Below are experts of layer 6 (counted from 0) of a mixture-of-experts language model. Rows are named router (the router's row for the expert) and show model dimensions 80-159. Each number is 128 + 24 x the weight over its row's rms, rounded and kept within 0 to 255. Numbers have three digits each.
After each expert's rows: "comes before" lists some tokens at least twice as common just after its tokens as in all text. This comes from a sample of Wikipedia text that the model never trained on. Tokens count by the router's weight.

# expert 29
router:139116163140143162155150087154124133155144122139091102094137129149125152092151100106107154115107084137136154084114092142100166109130160145139134123096094143137143105110122118103112131144128151165081117090127142189080136141119121113100148101
comes before: "9", "0", "5", "6", "8", "4"

# expert 4
router:088103128141072142127113176134097139108153166139095117109134162089090087104122127105166111174101137118096114163153110095074136084110187143118125124150096132148144126150145116144132104127169127090154146154081091142110129101174146127151165151
comes before: "1", "2", "0", "|", "3", "4"

# expert 3
router:129115101113129132119113108130167136130127118132128147137142092109154115105125116077085094177133120139103099157144104102115141142100121114140135132094110060125149099146117140129132164152152095091098156169136128122106130171099131147140135146
comes before: "\n", " The", " the", " In", " a", " He"

# expert 22
router:155141147137151134172123158138125133124106135147176080172093166101128146119123088149151113073126127081102128106138155116110154177130092144124089127123091141135089141110131141137111105137177135154147136138156134131124097129092122093104134099
comes before: "s", " of", ",", " in", " and", " ("

# expert 15
router:088098124122142098118117095087128122135099092074145140169159125091111114129134129087117129112137119145119122125112115131085107158115138088169158118143114100138154164181128128140116155128142142122124118181158127090163124149166127147127130142
comes before: " ", " the", " a", " he", " his", " was"

# expert 19
router:096133131143101141068129102141109176175115084167109142124141128151119134117109109132103124153143147131132109146149085105134135092155114108129131148074122120109172114138160097148134083134146133131121129142086119166129118143109137173104141131
comes before: "0", "1", "2", "-", "9", "|"

# expert 17
router:143159162128100186163114133097107142140177130091128130126147127142124138175126102164151124164133094135129125080108089103114118078152142143154095126139133144127139133077134173157113127126107178150076113112132155162114127129067127133127102145
comes before: "0", "9", "6", "8", "7", "5"

# expert 21
router:142162080122124091122078135154150108086138160094127123136129155144141117127181125146163146145092125118109150134121130123177129090120116157183158170104156131120105129101126133128146122128122143133162121127128141139141103123102125114101109090
comes before: " |", ",", ")", ":", ".", " ("

# expert 12
router:104101087135141094144144128112116118165131140143156171122121139162168127141089140130127131120163122112171097129135145125150159111151095097152177091138133144112191183121141148140122115162140172131094103135188078159119146155145124098093117148
comes before: "9", "0", "8", "7", "6", " is"

# expert 13
router:129113144117117100152151147130116097139101102116109145080138098112135148150127153101112130139150151127123095150128146151133110175164135106151162107187173106118086107144135168108128070125109114094064110137113126107153145151101117114130148113
comes before: " ", " \"", "ly", " years", " time", " List"

# expert 16
router:097177129137148162101133143113098057090171142143124162134107106131094146146084157091110169136166120141160151134126152121122116111093104100117126126098126142130160121075130129103144135086105124132134124112111137108095151109092135150079174099
comes before: "-", "\n", ":", "9", "8", " by"

# expert 7
router:136127159126096126121133118174113118119135132158156106173101120097163110115125151152118112112138117153126171101135176081166128175111084146102156152106162171135123118102131147127145158131119129094135145160162141093167106099158132139140128122
comes before: " of", ".", ",", " and", " in", " to"

# expert 28
router:147089139149145120103120135121150146121142094149127124111187118103128105146111143154104113143109144149104120130165128092136128112156098131109157092160148098169138139155094134138119175093137114107132111138146186125108110185184126165091123147
comes before: " the", "\n", " a", "==", "The", " his"